Experts of a small language model.
Size: 13 layers, width 256, vocabulary 29017, 43.9M parameters.
Experts: 16 experts in each of 13 layers, 160 SwiGLU neurons an expert, a softmax router.
Training: a variant of Adam for the experts, 680M tokens, 10971 steps.
Below are experts of layer 4 (counted from 0) of a mixture-of-experts language model. Rows are named router (the router's row for the expert), gate (a neuron's input weights, with its number), up (a neuron's input weights, with its number), down (a neuron's output weights, with its number) and show model dimensions 0-255. Each number is 128 + 32 x the weight over its row's rms, rounded and kept within 0 to 255.
Before each expert's rows: "gets" lists some tokens that make up at least twice as much of what it gets as of all text. This comes from a sample of Wikipedia text that the model never trained on. Tokens count by the router's weight.

# expert 9
gets: "\n", " | ", "\n\n", ", ", " (", " "
router [154  34 169  49 188   0 120 196 125 109  99 146  94 180 111 110  89 163 144 142 113 123 128 127  79 147 135 156 137 159 131 172 134 162 147 116 111 108  15 135 134 114 134 239 137 131 119 139 163  82  94 145 116 117 129 144  71 139 159 110 131 111 136  92 114 118 148 102  97 126 118 131 130 160 123 139 130 147 122 132 171 118 154 147 152 143 159 153 113 126 112 126 125 118 127 134  85 120 170 142 129 114 142  76 120 168 118 153 128 146 136 136 139 102 131 134 139  46  74 118 147 124 170 151 119 133 133 118  96 126  94  98 173 106 191 132  66 108 161 188 120 107 128 126 125  34 137 133 102 124 116 142 175 136 157 137 145 153 146 165 150  94 101 137 165  39 163 119 147 119 113 160  26  92 109 120  92 147 144 140 145 135 137 117 143 100 133 136 136 130  90 131 110  70 134 134 160 116 148 110 105 134 135 137 128 135 112 136 184  59  81 151 101 121 118 100 143 139 119 131 112 169 141 126  87 144 140 166 153 115 124 123 130 120 140 209 102  63 140  91 111 146 116 129 155 155 152 112  48 117 136 117 139  35  72 164]
gate0 [193 124 143 116 127 147  78 119 108 144 104 114 126 137 135  72 131 135  98 107 143 132 104  35 135 133 125 158 149 151 128 110  78 115 150 170 147 121 107 156  88 139 111 120 122 183 148 118 168  98 117 124  89  96  91  95 160 104 135 153 146 122 120  96 196 142 132 158 124 178 162  75 128 137 119 140 152 116 185  98  88 119 147 152  71 175 176 140 145 135 152 133  57 163 173  97 165  77  82  88 121 153 169 125 120 136  62 117 125  83 168 113 126  94 151 164 120  73 156  99 139 136  89 108 135 199 116 158 140 120 123 153 122 122 142 103 171 141 129 125 153 136 146  77 167 175 136 171 135 160  74 184  75 175 147 157 110  60  87 107 105 145  69 156 104 150 122 119 119 130 124 135 173 137 174  83 126 127  94  99 172 128 109 171 207  80 119 171 167 171 161 120  43 169 123 145 112 108 115 118 160  80 118  77  70 156 128 104 186  85 119 120 113 151 139  58  91 146 100 161 128 136 124 193 105 142 111  71 149 138 183 144 146 153  99  99 108 151 158 107 120 133 102 148 136 148 157 172 127 142 142  76  37 161 106 184]
up0 [127 142 137 137 124 129 116 120 164 150  47 141  80 147  94  94 103 135 140  62 170 133 185 145 124 110 171 150  92 126 100 143  67 113 105 127 115  97  66 126 128 112 109 120 182  94  94 174 185 120  59 134 120 147  59 206 117 149  98 120  77 107  99 154 127 114 140 149 132 144 162 129 149 132 110 101 120 185 135 155 162 143 150 203 142 112 138  99 138 108 126 125 168 134 162 178  54 102  89 103  45 124 119 167 105 121  98 140 149 132 149 165 115 160 103 137 105 162 144 164 134  96 141 102  93 129 186 133 132 131 193  94 113  99 106 154 102 160 139 145 161  98 104 151  86 118 160 162 155 116 104 155  77  77 213 113 137 139 121 159 227 102 122 113 162 117 142 118 149 104 122  88 131 144  98 118 148  60 112 120 127   2 172 124 131 105 143 148 144 154 140 126 194 119 135  81 157 130 111 152 117 150 110 128 173 158 129 109 140 131 155 143 111  84 124 151 132 159  93 149 112 121 175 121 173 168 144 148 140  57 149 112 153 120 168 100  85 144  94 151 151 116 131 103 153  37 139 143 170 167 122 165 163 148  81 176]
down0 [176 127 123 123 135 193  90 119 132 107 153 140 136 106 109  74 139  79  83 147 143 151 149 107 176 140 183 108 116 119  69 134  91  76 163 151 176 134 116 125 124 158  32  78  86 133 116  99 107 120 176 104 117 141 113 127 124 141 172 131 164  98 135 143 163 115 130  99 126 131  79  93  82  84 119 187 173 141 156 161 175  66 138 177 114 106 109 119 100  83 124 122  90 144 158 129  90 155 159 135 151 122 203 152 175  95 163 115 181  84 136 143 182 128 127 149 137 182  83 157 137 106 103 115 145 182 190 178 158 176 124 120 133 132  91 127 146  69 128 110 128  93 130 138 143 182  72 138  99 143 160 198 129 118 111 113 176 177 158 109 157 121 111 137 147  68 123 115  82 178 157 106 114 157 142 111 117  52  94 177 154  87 100  99 170 149  86 105  92 133  95 188 142 133 158  75  86 124  84 136 211  85  89 125  91 145 113 119 102 148 119 170  72  98 117  97  97 108 175 175  89 176 111 114 127 145 100 170 147 110 134 119 122 125 156 124 114 124 136 184  69 144 146 149  85 109 154 116 125 120  78  96 112 167 139 172]
gate1 [174 145  82 160  92 121 152 205 122 102 124 136 126 142 110  55 128 122 201  69 114 134 134  79  89 156 186  44 105 122 168  79 120 106 125 147  99  25 145 108 159 136 110 139 110 126 129 162 102 106 131 137 137 133 141 104 126 155 133 143 132 129 130  89 125 127 129  97 126 153  89 143 147 134  55 156 140 141  87 148 107 139 163 148 166 113 154 160 142 115 156 107 144  95 171 122 117 111 112 133  94 121  88 165 171 149 167 111 129 153 101 149 162  65 149 158  70 109 119 100 200 101 107 125 173 162 109 114 130 147 115 149 116 118  74 147 112 171 112 116 170  89 178  95  99  98 147 133 156 168 168  94 163 123 133 160 118 175  98 159 124 135 137 164 134 169 178 118 124 107 121 142 113 144 106 163 112 117 117 107 223 172 136 128 120 136  96 105  91 153 142 192 157  98  90  46 103 154 112 137 108 103  84  99 106 155 101 128 204  92 192  81 108 160 137 109  89 186 176 149  78 176 157 144 190 160  87  60 124 136 126 193 125 137 150  94 164 129 157 148 138 128  88 101 175 160 100  89 100 151 106  89  97 143 122 186]
up1 [145 118 119  94  77 114  86 186 136 153 148  68 107 113  24  76 123  91 150  96 151 236 120 124 134  67 146 115 107 148 107 101 153  60 120 135 134 121 133 139  95 180 134 128  82 167 149  84 128 156 107 140 128 104 156  84 191 138 126 130 184 175 123 104 151 105 129 130 124 173 160 116  97 156 140 131  68 126 140 146 143 166 134  90 134 139 139 164 163 133 145  79 132 165 180 146  63 154  90 128 153 104 142 172 155 146 131 177 122 151 136 124 139  80 123 108 149 130 153 109 104  88 115 155 171 144 141 104 136 100 157 188 130 132 125 118 155 140  94  93 105  96 146 144 131  62 163 120 177  99 130  99 190 166 106  98 119 114 136 161 146 231 101 114 115 163 154 136 145 120 128 169  95 174  75 148  92  54 137 117 124 151 103  88 137 116 125 152 115 146 165 123 117 152  70  64 162 132 149 104 117 105 118 106  30 115 141 149 163  85 154 120 136 145 143 115  91 157 153 151  93 169 138 145 183 129 153 122 160 111 145 179 149 161  67 122 141 100 147  98 108 159 106 155 136 106 118 167 160  88  61 114  84 136  63 194]
down1 [164 136 121 154 109 137 143 125 143 145  95  62 124   7 201 150 154 123 148 138 100 140 163 150 118 104 117 120 133 123 128 148 159 160 130  50  62 116 130 166 120 153 149 151 174 164 175 143 129 166 192 128 152 148  86 129 132 102 155 124 149 179  55 111  62  68 118 163 146 149 122 171 161 128 152  69 187 144 135 124 134 142 106 111  74 160  79  99 132 140 188 139 101 144  95  83 144 134 123 115 137 189 126 106 138 114  98 219  79 124 131 138 135 196 178 136  90 105 105 156 149 104 203 169 144 212 166  97  82 134 152 119 136 104 112 125 139 110 130 126 134 114 130 133  83 137 100 155 128 121  88 171 159 169 108 164 145 110  89 201 121 151 117  90 104 127 133  91 166 168 117 147 157 113 116 137 103 104 123 119  99 122 132  98 113 110 104 109 164 202 127  92 146 128  64 124  72 173 152 138 156  57 119 156 127 139 139  91 103 125  99 145 166 126 138  88  85 117 103 180 142 131 139 138 182 121  33 110 122 129 164 131 108 124 120 127 137  94 124 141 127 143  97 107 117 134 131 131  99  96  49  67 138  85 131 117]

# expert 6
gets: "1", "2", "s", "is", "3", "as"
router [134  64 187  99 121  33  87 127 120 126 129 123  28 166 115 143 128 140 106 122 117 124 130 130 192 146 206 160 121 120 143 159 163 128 153 127 106 114  53 144 116 142 104 172 125 112 107 141 151 110 170  90 113  95 147 122 128  78 124 135 132  82 149  97 131 103 132 108 144 120  99 108 167 181 160 158 152 160 188 168 146 131  72 115 112 156 174 140 105 143 122  88 127 193 134  93  79 113 193  89 139 119 133 114 168 117  86 156 125 157 172 134  99 135 146 106 128  49  88 121 131 146 142 106 129 143  76 104 148 149 148 108 186 168 128 121 100 102 153 161 171 149 140  91 120  81 145 143 114 139 184 147 137 158  95 157 149 138 162 115 118 139  97 149 151   0 149 116  58 139 158 145 104 102  96  92  99 110 180 112  86  90 147 145 143  66  84  71 103 152 117 148 120  97 126  84 144 175 127 110 175 140  93 148 119 140 118 104 124  80 113 129 101 104  86  91 114 119  98 116 163 157  81 140 114 135 137 125 120  65 119 133 163  91 131 189  72  87 137  98 114 144 166 136 166 120  90  90 100 155  96 130 115  51  84 125]
gate0 [172 143 209 122 110 126 152  96 172  99 125 139 142 129  75 146 137  73 109 117 172 186  82  89 131 130 121 103 131 128 177 120  98 173 171 101 171 203 113 117 140 149 103 137  84 105 138  96 180 147 155  88 121 133 136 130 124 126 138 150 120 124 141 123  84 157 145 123 106 146 140 102 157 102 154 165 175 188 151  91 157  81 119 111 142 125  90  55 110 128 151  39  79 149 134 148 124  93 146 114 154 154 146 169 130 175  88 121  90 113 132 169 131 110 215 200 115 163 164 222  82 100  87 132 110 139 111 167 165  92 101 118 113 167 117 100 191 113 174  99  73 142 123 124 105  89 178 121 116 149  83 138 130 110 122 149 163 149 110  96 121  89 160 123 108 110  81  70 126 120 162 151  97 133 140  62 113 102  78  90 150  88 155 123 152 150 133  62 100 133 110 137 120 111  90 103 112 171  89 138 125 103 161 100 150 152 173 148 131 176 112 179  49 142  86 123 113 152 189 130 105 129 113  90 135 125 169 149 155 109 135 153 131 189 103 114 151  98  94  81 133  74 187 121 135 133 105 182 166  91 165 175 124 106  92 152]
up0 [131 131 120 138  98  93 122 155 150 164 158 137  52 162  65 146 128  86 121  63 148 131  95 123  97 102 111 134 109 114 101 100 131 197 101 191 140 157 152 129 140 138 140  91 119  72 145  88 140 119 168 110 136 218  84  98 102 103 187 121  86 114 133 140  84  98 100 127  38 156 106 125 115 111  89 112  89 121 148 148 164 132 126 123 114 117 132 125  60 130 127 138 107 129 111 121  69 150 184  90 135 165  93 137  81 174 135  88 164  76 106 155 101 141 111 161 139 159 183 137  82 147 174 132 129 133  91 107 151 185 133 123  88 220 146 136 165 105 138 125  98 177 167 181 155 139 114 161 118  90 134 127 125 134 139 163  77 168 141 156 222 168 110 159 137 107 109 105 123  97 104 114 119 133 115  77 143 106  60  96 115 123 142 136 141 147 100 136 145 190 183  85 114 121  93 103  68 190 121 100 157 136 147 129  94 112 146 161 102  91 106 123 188 108 185 189 108  57 178  87 174 144 133 167  86 129 179 161 124 117 107 140 144  95  65 115 145 129 109 123 136 143 133 166 126 139 158 187 191 125 124 130 132 130 141  83]
down0 [140 161 120 115 165 110  99  77 129 116 137 154 151  62 189  98 163 175 170 189 159  94 192  92 148 118 105 142 128 225 117 124 141  96 160 109 150  92  66 154 154 148 117  73 166 154 136 171  90 132 123  93  55 150 157 163 151 139 120  70 166 101 139 172 127 173 118  89 105 120 130  72 107  84  99 126 141 129  66 159 121  85 119  79 145 150  90 149 133  88  97 128 193 159 117 149 113 171 117 132 154 117 181  87  94 177 142 123 197 169 128 115 104 121  84 122 161 153 111 158 132 122  93 209 133 163 165 142 108 135 148 152 135  77  97 118 127 128  66 103 129 125 101 149 101 172 155 116 118 143 113 115  59  96 155  94 112 141 168 121 153 104 118 110 147 109 150 240 149  98  94 106 150 100  93  69  97 115 119 133 140 142  68 117 125 103 172 103 116 111  68 121 155  55 119 221 118 125  88 143  99 105 134 127 115 145 133 153 128 142 143 174 156 122  90  86 176 144 105 112 112 132 116 121 150 102 144  94 116 124 149 100 128 133 149 207 153  68 105 117 132 129 145 162 111 133 155 149 158  94 156  98 119 153 181 137]
gate1 [134 185 190 165  76  95 104 123 128 120 155 140 110 166  79 136 124 199 117 103 119 172  93 169 132 112 150  64 108 152 144 126 148 147 165 135 127  86 150 107 159 139 123 134 101 163 131 150 140 115 147 130 158 125 201 143  90 128 153 143 146  89  85 104 165 132 115 174  89 106  56 107 171 157 143 114 131 154  90 131  38 115  74 120 205 112 138 140 163 110 152  89 137 112 138 173  99 137 126 129 120 111 162 111 163 152  91 137 184 155 130 105 128 155 142 153 119  85 164 154  90 114 127 111  91 152 118 115 149 101 124  78 127 156 123 151 132 128 107 124 116 120 166 102 142 110 130 149 116 147 141 184 107 168 183 122 166 120 180 120 197 142 210 108 169 123 133 125 138 144 116 107 139 109 149 155  71 222 159 132 158 123 133  84 109  82 120 162  90 169 143 124  63  73 133  57 126  95 148 149  64  80  18 122 100  77 108  96 124 187 142 139 105 122 134 166  86 127 140 112 188 128 169  83  71 114 165 139 140  63 159 111 120 102 113 109  70 129 110 147 141 159 152 129 142 117  67  94 116 140  83  60 125 104 123 147]
up1 [127 131 152 153  81 123  98 139  92 106 140 122  71 146  94  75 129 158 125  88 168 144 104 129  97 114 145 191 151 141 144 109 128 101 118 133 168 119 141  92 121 142 107 120  77  90 172 166 145 109 119  82 152 119 128  69 138 140 219 143 133 145 135 133 140 127  77  93 140 119  82  92 124 131 141 153 201 136 128  90 107 174 137  97 139 148 150 213 135 121 126 109 134  89  88 188  43 161 114 138  74 143 104 123  83 199  72  96 108 109 161 139 120 134  76 176 150 125  82 138 111 117 118 159 116  75  93 152 128 128 105 111  83 137 126  62 181 109 160  82 141 141 227 134 114 161 106 162 115 131 130 111  85 104 175 127 166 151 166 161 123 255 127 132 117 128 138 170  74  91 113 174  56 158 101  79 108 105  75 128 188 120 190 148 185 104 130 125 144 159 128 120 103 120 131 102 147 143 156 143 127 145 119  95 175 112 160  89 113 180 114 144 152 137 188 162 112 176 113 130 130 101 124 142 171 150 136 120 135  97 124 140 131  97  90  95 114 151  98 131 139 123 106  84 153 123 134 110 121 122 128 142 107 145 150  94]
down1 [153 193 128 135 150  87  91  67 147 102 171 103 134 140 166 138  96  98 146 154 119 151  62  98  78  89 161  92 122 168  81 103 164 122 145 177 138 111  64 130 131 125 107  69 122 129  88 150 141 125 154  82  84  85 147  68 142 166 154 149 133 131 105 148 171 142 143 170 145 125 157  57 102 131 182 108 155 124 144 105  87 105 137  96  72 112 131  99 163 126 127 138  86 154 108 107 176 150 107 111 123 120 137 171 165 199  80 109 150 137 138 141 169 159 127 122  98 159 113 141 101 156 180 107  87 167 179 144 147 180 132 175 154 130 184 175 128 155 126  98 143 106 106 171 168  90 137 116 126 109  93 138 101 179 159 101 100 131 142 110 184 178 168 143 181 114 127  58 127 145 124 129 157 101  56 158 104 162  78  95 148 104  64  54  97 185 103 105 134  82 179 125 113 147  90 159 184 150 163 135 103 143 103 156 138  71 124 112 161 180 173 149  85  69 110 132 112 117 111 139  99 167  81 140 140 126  91  94  74 134  91  80 184 162 150 112 166 137  83 152 114 107 123  87 169 122 110 150 141 179 104 158 133  96 140 126]

# expert 4
gets: ".", "\n", " |", "\n\n", ")", " |  |"
router [171  12 176 102 104  16  93 221 114 161 126 136 104 141 135 104 154  88  76 187 143 136 102 134 110 157 155 126 182 128 120 178 166 192 161 125 137 144  72 125 128 114 136 249 174 123  90 174 154 100 126  77 133  81 173 130 118  89 133 164 149  93 148 147 114 109 133  77 126 152 128  96 149 184 119 147 144  95 103 155 127  86  91 143 144 119 139 131 140 165 143 107 148 167 122 125  70 132 169 136 122  85 116  79 116 149 118 123 139 141 115 149 137 102 144 177 128 106 116 152 184 100  78 135 133 124 137  86 118 156  94 151 141 118 160 159  98  74 122 138 154 141 138 125 122  74 147 174  45 150 196 135 118 138 129 107 134  61 150 132 131 113  92 125 129  86  90  98 155 167 149 148 131 125  84 130  66 134 120  52 123 156  66 154 127 106 143  97 107 148  91 152 113 141 114 119 136 133 125 129 104 126 131 118 147  97 102  84 147 109 155  88 133  58  92 126 129 148  74 109 159 114  80 120 167 140 138 146 136 116 107 116 138 141 166 224 145  65 153 132 117 127  86 135 125 112  76 124  89 140 146 131 103  98  98 141]
gate0 [195 101 150 130 109  91 126 101 129 146 145 146 131 117 120 170 153 141 126 137 179 129  77  90 119 144 190 174 123  76 217 104 181  97 179 111 157 201 129 139 185  86 142 122 162 100 108 141 122 118 133 140 146 126 164  91 134 126 133 150 132  99 152  70 174 164 144  53 123  98  87 156 159 175  87 180 130 153 113  70 144 113  77 121 142 139 161 127 156 117  88 189 103 116 152 134 119 159 122 112 136 108 130  95  75 125 200 110 147 160 167 151  97 152 164 150 168  93 135 126 141 104 159 118 168 140  90 137 145 124 153   9 182 120 143 164 145  87 172 153 142 147  96 128 137 101 114  90 108 156 160 164  63 144 137 120 103 101 134 104 114  99 129 148  87  88 110  91 115 112 141 133 134 101 154  66 158 123 142 137 115 119 122 156 165  97 129 128 119 183  88 148  37 112 128 133 103 161 113 156 117  92 113  71 161 127 134 121 115  90 141 143 164 122 107 158 154 123 132  54 137 127 114 138 154  80  96 178 161 148 126 114 138  62 113 109  78 121  87 133  64 152  71 129 126 105  93 136 183 137 161 231 155 126 132 174]
up0 [116 105  98 157 139 121 142 116 140 135  92 131 115 124 165 168 139 134  68 154 135 103 126 174 160 108  87 136 172 115  91 139  60 112 121 132 152 117 175 140  89 154 162 117 136  97 116 151 132 117 126 140 172 187 128 157  92 129 133 127 176  98  85  98  63  82 153 119 134  88 165  98 197 142 176 141 168  95  99 101 134 102 153  55  84  97 101 160 177  85 100 106 136 116 127 176 126 184 150 116 134 130 120  92 165 181 126  77 128 132 120  86  84 167 178 191 111 123 140 133 103 115 178 178 157 113 139 187 153  88 103 151 123 124 177 160 122 116  63 146 126  89 117 145 120  89 163 194 126 110 113 150 118 127 128  98 123  88 121 108 197 166 165 117  92 116 169  93 139 150 100 148 123 170 114 157 139 134 142 115 165 113 159  56  99  77 159 178 171 123 182  68  87 129 211 101 153  93 137 201 104  96  95  97 151 138 171 108 160 137 180  97  77 114  96  93 119 170 133 153 130 134  76 173  90 161 169  90 153 173 209 114 178 155 129 152 124 101 126 121 149  44 125 123  96 114 103 115 114 140 117 129 120 110 160 103]
down0 [177 120 149 181 117 110 102 101 116 117  89 168 113  56 136 111 129 123 141  63 132 150 139 126  87 195 190 178 104 132 134  99 116 125  63 141 122 141 158 136 128 119 115 155 123 143 135 130 124 155 150 122  78  92 137 144 140 160 122 124 129 101 103 135 104 194 166 121  74 140  88 106 145 145 147  99 170 116 114 120 129  99 139  91 144 156 101 177 109  69 124  97 153 137 164 169 122 167 202 128  91 160 145 168 126 116  81 166 126 165 130 101 124 159 126 162 105 197 163 130 134 216  73 144 100 111 133 150 162 136 106  78 110  87 121 168 138  69 109 134 153 134 152  97  98 119 111 191 147 147 158 139 196 130 118 123 125  73 100 148 118 161 121 154 139  40 109 168 155 166 110 185 102 117 104  99 140 135 119  79 109  78 128 121 164  90 117 123  95 126 126 151  75 156 154 135 157 127 153 151  90 125 133  88 143 145 112 102  93 160 169  94 123 141 106 114 130 105  91 124 122 151 111 110  86 133 122 134 106 129 194 124  83 159 147 255 127 159 102  25 145 130 120  18 129 139 139 148  58 179  91 147 119 155 153 110]
gate1 [131 195 140 132 109  86  78 128 137 134 127 110  59 171  63 138 129 157 154 149 142 126  89 144 129 182 134 152 129  99 132 145 176 120 142  79 136 158 134 163 149 122 179 153 106 139 119 102 102 100 131 149 125  77 127 181  82 152  89 125 142 106  94 143 168  69 122  87 140 160 124  80 143 115 107 162 133 161 135  96  87 151 128 158 175 109 173 163 142  90 120 128 136 169 147  58  96 136  91 134 130 123 173 114 119 186 131 186 114  84 174 124 127 199 115 180 126 133 119 132 130  70 125 107 170 171 123 112  81  92  83 108 132 127 157 156 150 133 111 178 146 112 146 116 139  84 111 130 115 116 160  81 134 174 122 155 126 150 206 118  87 133 172 109 131  93 163  68 123 165 124 158 132  69 156 146 132  89 147  95 115 151  81 135 136  72 105 104  77 163 133 135 124  80 154 114  77 158 140 164 174 150 105  95 194 164 131  92 143  83  89 114 179 132 162 162 179 133 147 168  63 140  80 120 195 103 113 132 137 129 129 203 102  88 103 102  54  61 157 149 107 136 117 171  90  95 170 122 152  86 162 202 129 109  78 149]
up1 [ 82 131 103 141 123 113 158 143 108 132 110 100  93 181 116 126 131 164 176 105 103 125 106 111 101 124 113 178 109  94  97  91 138 137 142 126  74 154 131 165 115  93 161 147 123 126 134  97 134 164 159 211 152  85 149 139 137  99 142 104 109 201 145 144 154  96  89 101 120  97 160  98 122 135 117  80 153 125 161  94  65 129 156 157 106  93 112 184 170 104  95  95 119 177 140 127 136 126 143 181 133 112 107 171 147 166 118  59 197  86 157 194 153 146  98 178 121 169 156 132  94 119 123  78 106 148 100  85 154 119 174 112 150  79 177 173 127  33 153 169 121 165 100 148  98 151  45 164 160 144  91 123 141 104 132 135 127 150  66 141 147 223 153 206 100 141 136  75 215 132 120  53 123  80 201 126 134 141 161 124 116 173 101 139 123  90 145 130 134  99 135 129 125 138 181  55  94 153 124  86 113 176 114 154 150 125 134 143 155 179 123 111 126  56  67  68 128 101 109 116 120  65 115 149 146  90 128 121 134 133 155 161 104  98 100 127  88 147 140 114 112 154 121 122 111  97 153 124 134  84 118 136 128 144 116 136]
down1 [130 131 113 117 150  94  80 103 130  89 129 113  90 126 193 149 102 200 153 101 187 105 152 136 169 108 120 126 152 103 146 120 107 132 151 113 134 152 100 190 124  48 129 122 114 125 233  80  99 147 166 126 134 155 108 156 155 176 136 133 151 135 154 126 123 132 204 147 209 136  88 128 148 114 126 122 128 125 105  85 125 114 138 139 137 152  99 111 126  73 108 166 140 110 148 127 165 156 120 203  81 119 122 166 123 110 130 171 125 162 112 110 141 124 125 170  66  62 137 159 187 133 186  82 163  81 140  97 166 149 136 130  84 125 124 126 137 107 105  69 118 140 131 114 116 102  93 105 139 129 131 176 163  71 112 143 132 148  87 140 182 189 157 123 165 182 125  93 147  52  96  66 145 109 181 103 111  64 132 120 132 129 136  88 140 147 109 154 142 110 179 130 101  66 136  74  90 115  63 164 110 123 115 130 157 131 136 112 159 210 179 174 166 158 174 130  81 148 113 113  98  70 163 133 139 136  99 149 130 134 145 129 160  87 143  84  58 166 100 150  94 105 130 110 116  49 112 162  86 110  78  91 156 131 139 127]

# expert 12
gets: "\n", "\n\n", ":", ";", "|", "-"
router [ 98   0 193  64 124 104 120 220 127 102  81 124 130 161  95  90  81 129 133 114 136 135  95 122 113 138 173 126 131 119 117 204 151 131 145  89 140 138  19 109 173 134 125 200 188  99  93 186 155 104 116  87 138 117 180 160 120 107 138 148 135  71 128 145 126  84 131 104 130 156 106 118 106 160 155 159 174 120 198 161 144 115 151 132 155 111 142 114 163 151 102 109 129 120 167 109  97  92 115 172 114 128 114 121  84 157  68 142 165 131 173 148 124  83 131 152 139  51  59 125 130  91 125 133 153 176 118  94 130 158  98 125 174 133 175 134  65 140 133 120 137  92 140 136 120  78 184 117  35 153 128 144 165 139 150 135 126 131 130 150 135  92 115  91 153 100 132 122 127 116 132 140  87 107 132 111  88 101 121 101  91 127  92 158 153 105 143 110 128 154  78 147  95 101 108 114 103 126 146 101 128 106 127 114 120 108  58  95 144  81  79 155 110  74 152 121 151 134  99 111 135 140  91 132 146 123 137 176 110 110  90 159 138 116 149 199  97  93 140 120 112 130 107 103 119 137 103 117 122 188 107 122 111  81 130 139]
gate0 [194 129 136  84 198 129 115 174 123 123 144 112 118 160 129 107 105 171 108 104 126 108 111 118 147 108 149 103 137  78 134 139 175 151 143  79 107 110 169 188 180 160  99 161  91 149 164 141 118 103 127 100 157  93 107 147 132 167 133 116 154 108  80 142 123  94 137 111  84  88 197 122 110  88 172 144  94 109 106  99 124  29 124 138 120 128 117  50 138 136 116 123  95 147 112 120 128 125 154 149  70 115 130  56 121 125  86 143 143 158 160  94 117  99 177  87 140 133 148  92  87  93 154 125 169 155 155 136  99 167 200  78 152  96  99 139 149 133 155 202 120  94 121 154 176  85 144 122 158 112  72 136 137 146 203 125 171 117  67  93 136 126 130 136  82 114 180 110 104 158 147 182 102 158 148 131 126 161 103 110 125 143 133 131 134 146 113 107 168 165 153 105  62 154 177 138 150 186 128 180  81 178 135 126 126 135 158 106 140 155 143 169  82 101 105 125 134 138  99  53 142 129 108  90 119 126  56 164 154 163 138 180 152   9 121 144 150 172  98 128  87  91 120  83 111 179 129 111 120 142 111 183 184 152 125 157]
up0 [113 119 141 129 134 142  97 119 154 144 161 151 110 108 128 119 115 127 151 143 133 111  95 107 112 127  74 150 123 140 133 117 133 182 149  94 134 161  87 124 110 165 173 126 147  61 149 134 161 144 121 197 151  94 119 162 115 156 121  84 149 119  70 128 208 117 100 115 109 104 147 112  95  37 158 179 152 168 102 116 154 139 130 115 127  98  88 118 168 168 135 194 122 110 140 170 149  78 129 130 114 102 156  52 125 103  89  99 127 189 166 191 168  89 103 143 139  76 154  70  76 170 119 190 189 150  92 140 137 136 125  95  87 130 134 154 134 105 136 161  94 128 109 165 113 109 161  81 176 123  89 133 110 122 170 116 179 122  87 160 186  81 136 112 130 113 146 149 144 142  78  93 105 100 186 126 226 126 147  97 100 108 124  93 112 130 149  82 112 131 126 173  88 147 115 186  64 122 198 151 133 119 108 130 202 141  60 114 110 149  51 106  86 102 104 117 170 172  92  76 114 114 170 121 109  83 136 221  81 161 123 128 123 107 152 167 157 140 153  87 119 131 163  95 139 161 143  99 117 157 118 121  97 137 102 145]
down0 [166 145  95 197 164  90 119  89 126  66 148 125 154 136 149 154 189  68 110  88  82 120 159  92 126  87  84 134 122 147 104 134  84  86 147 118 162 112 255 174 116 128  87 187 108 152 134 100 134 165 125 103 141 166 133 113 141 138 191 163 149 101 116  92 165  95 105 103 124 122 188 146 134 148 143 170  71 118 127 172 142 124 113 138 107 118 215  89 133 121  87  93  75 118 142 133 114 142 111  98 140 110 112 173 148 100  87 167 148 112 170 167 124 136 149 170 166 122 162 113 114 108  60 119 189 158 143 121 120 193 178 167 123 129  83 126 116 137  75 119 154 160 131 148 123 110 100 188  81 117 185  92 171 143  95 141 152 118 126 138 121 139  64 115 161 166  73 130 137 105 127 129 166 112  91 117 144 140 135 129 151 139 122  94 115 139  61  91 133 135  57 155 170  84  59 124 130  85 102 101  82 117 128 151 167 114 139 166 148 128 114 130 170  82 188 105 103 133 156 145 100 177 116 110 103 118 116 125 157 178  76 128 150 168 104  78 123 139  98 125 155 125 116  64  88 113 166 122 138 103  80 166 116 148 134 161]
gate1 [118 226 120 144  70  90  91 110 100  45 169 196 131 124 114 164 173 142 144 117 136 109 164 136 117  61 156 116 125 119  89 116 119 118 201  79  28  79 136 137 100  97 159 125  99 158  82 104 157 112 162 127 169 142  59  87 144  99 166 128  92 161 163 173 109 125 139 136 183 143 105 118 149 121 161 142 171 148 140 201 120  95 145 148 135 150 126 126 145 184 163 110 132 121 135 165 136  76 182 103 204 122 102 121 106 147  80 128 114 125 103 166 140 130 140 129  98 123 143  98 179  84 156 132 152 144 151 100 142 129 135 150  85 150 103 110 125 182  91 135 172 116 116 151 188 117 132 152 114 134 102 160  73 115 115  93 113 175 148 145 163 102 135 113 124 119  73 123 141  96 153 125 132 107  75 114 131  96 153  50 101 183 135 121 123 110 148 145 108 176 101 117 119 153 139 203 174 134 102 116 155 132 177 162  52 124 124 122 115  98 108 185  91 177 108 130  89 120 128 135 137 114 121 141  66 163  92 152 159 144  97  91 218 134 112 147  54 116 151 104 115 138 134 171 102  90  92 162 108 153 163 129 148 150  78 147]
up1 [155 156 164  85 164 106 120  89 147 156 129 117  99 102  71 209 101 185 132 178 139 118 166  95 138  94 140 105 138 109 136 117  97 171 119  60 171 138 127 115 171 129  98 110 131  85 122 133 174  92 121 132  81  87 117 127 172  56 163  99 134 136 100 152 113 163 135 146 131 159 157 108 120 129 164 120 171 195 135 107 158  82 127 104 120 113 127 123 138 154 105 130 119  89 111 107 108 125 188 160 149 123 190 117 128  89 120 145 133 157 101 130 114  94 143 137 104 198 130 154 149 145 126 130 155  88  59 179  86 177 181 149 132  96  85 123 114 156 115 103 183 160 106  92 128 157 109 102 107 134  93 137 100 112 108 133 143 126 134 153 164 227 139 139  80 110  53 161 116 116 162  79 121 147 125 147  71 113 118  98  84 110 126 107 121 103 180 107  78 105 130 169 128  74 188 189 196 129 113 111 185 149 148 184 114 147 121 118 132 127 133 134 116 150 174 123  96 182 115 201 170  42 127 149 134 108 142 103  84 151 133  94 168  65 108 131  64 116  95 117 139  90 160 203 121 115 123 183 186 129 162 163 126 132  77 125]
down1 [109 177 112 105 162  61 117 170 168  93 138 192 140 178 162 135 151 186 157 112 175  94 186  84 138  36 108 104  97  77 100 111  80 146 167  87 101 142  58 102  74 160 123  56 115  83 160 113  91 104  94 184 133 151  97 121 133 150 124 147  94 171 135 128 136 124 111 174 177 167 184 130 101 132 121 143 129 128 123 157 177  50 127 161 157 173 132  64 169 156 145 122 119 106  96 179 127  88 128 154 175 105 183  86  98 155 111 121 122 130  97 119 146 115 130 175 135 184 184 124 194 158 154 103 138 149 117  99 127 116 185 148 149 139 141 167 136 143 110 157 118 143 124 150 157 157 114  87 105 171 111 145  76 162 113 115 139 122 113 124 126 165 123 166 110 136  40 139  96 120 141 109 128 131  88  68  80 149 108  81 112 147 123 162  87 182 149 160  51 113 117 173  97 162 131 165 112 117 230 141  99 138 126 134 118 109 100  99  87 144 113  87 101 140 154 128 150 117 119 124 149  93 110 161  98 112 116 139  88 115 167 102 168 122 120  67 108 119 140  90 178  97 109 144  71 129 137 135 132 162 169 107 125 149 103 126]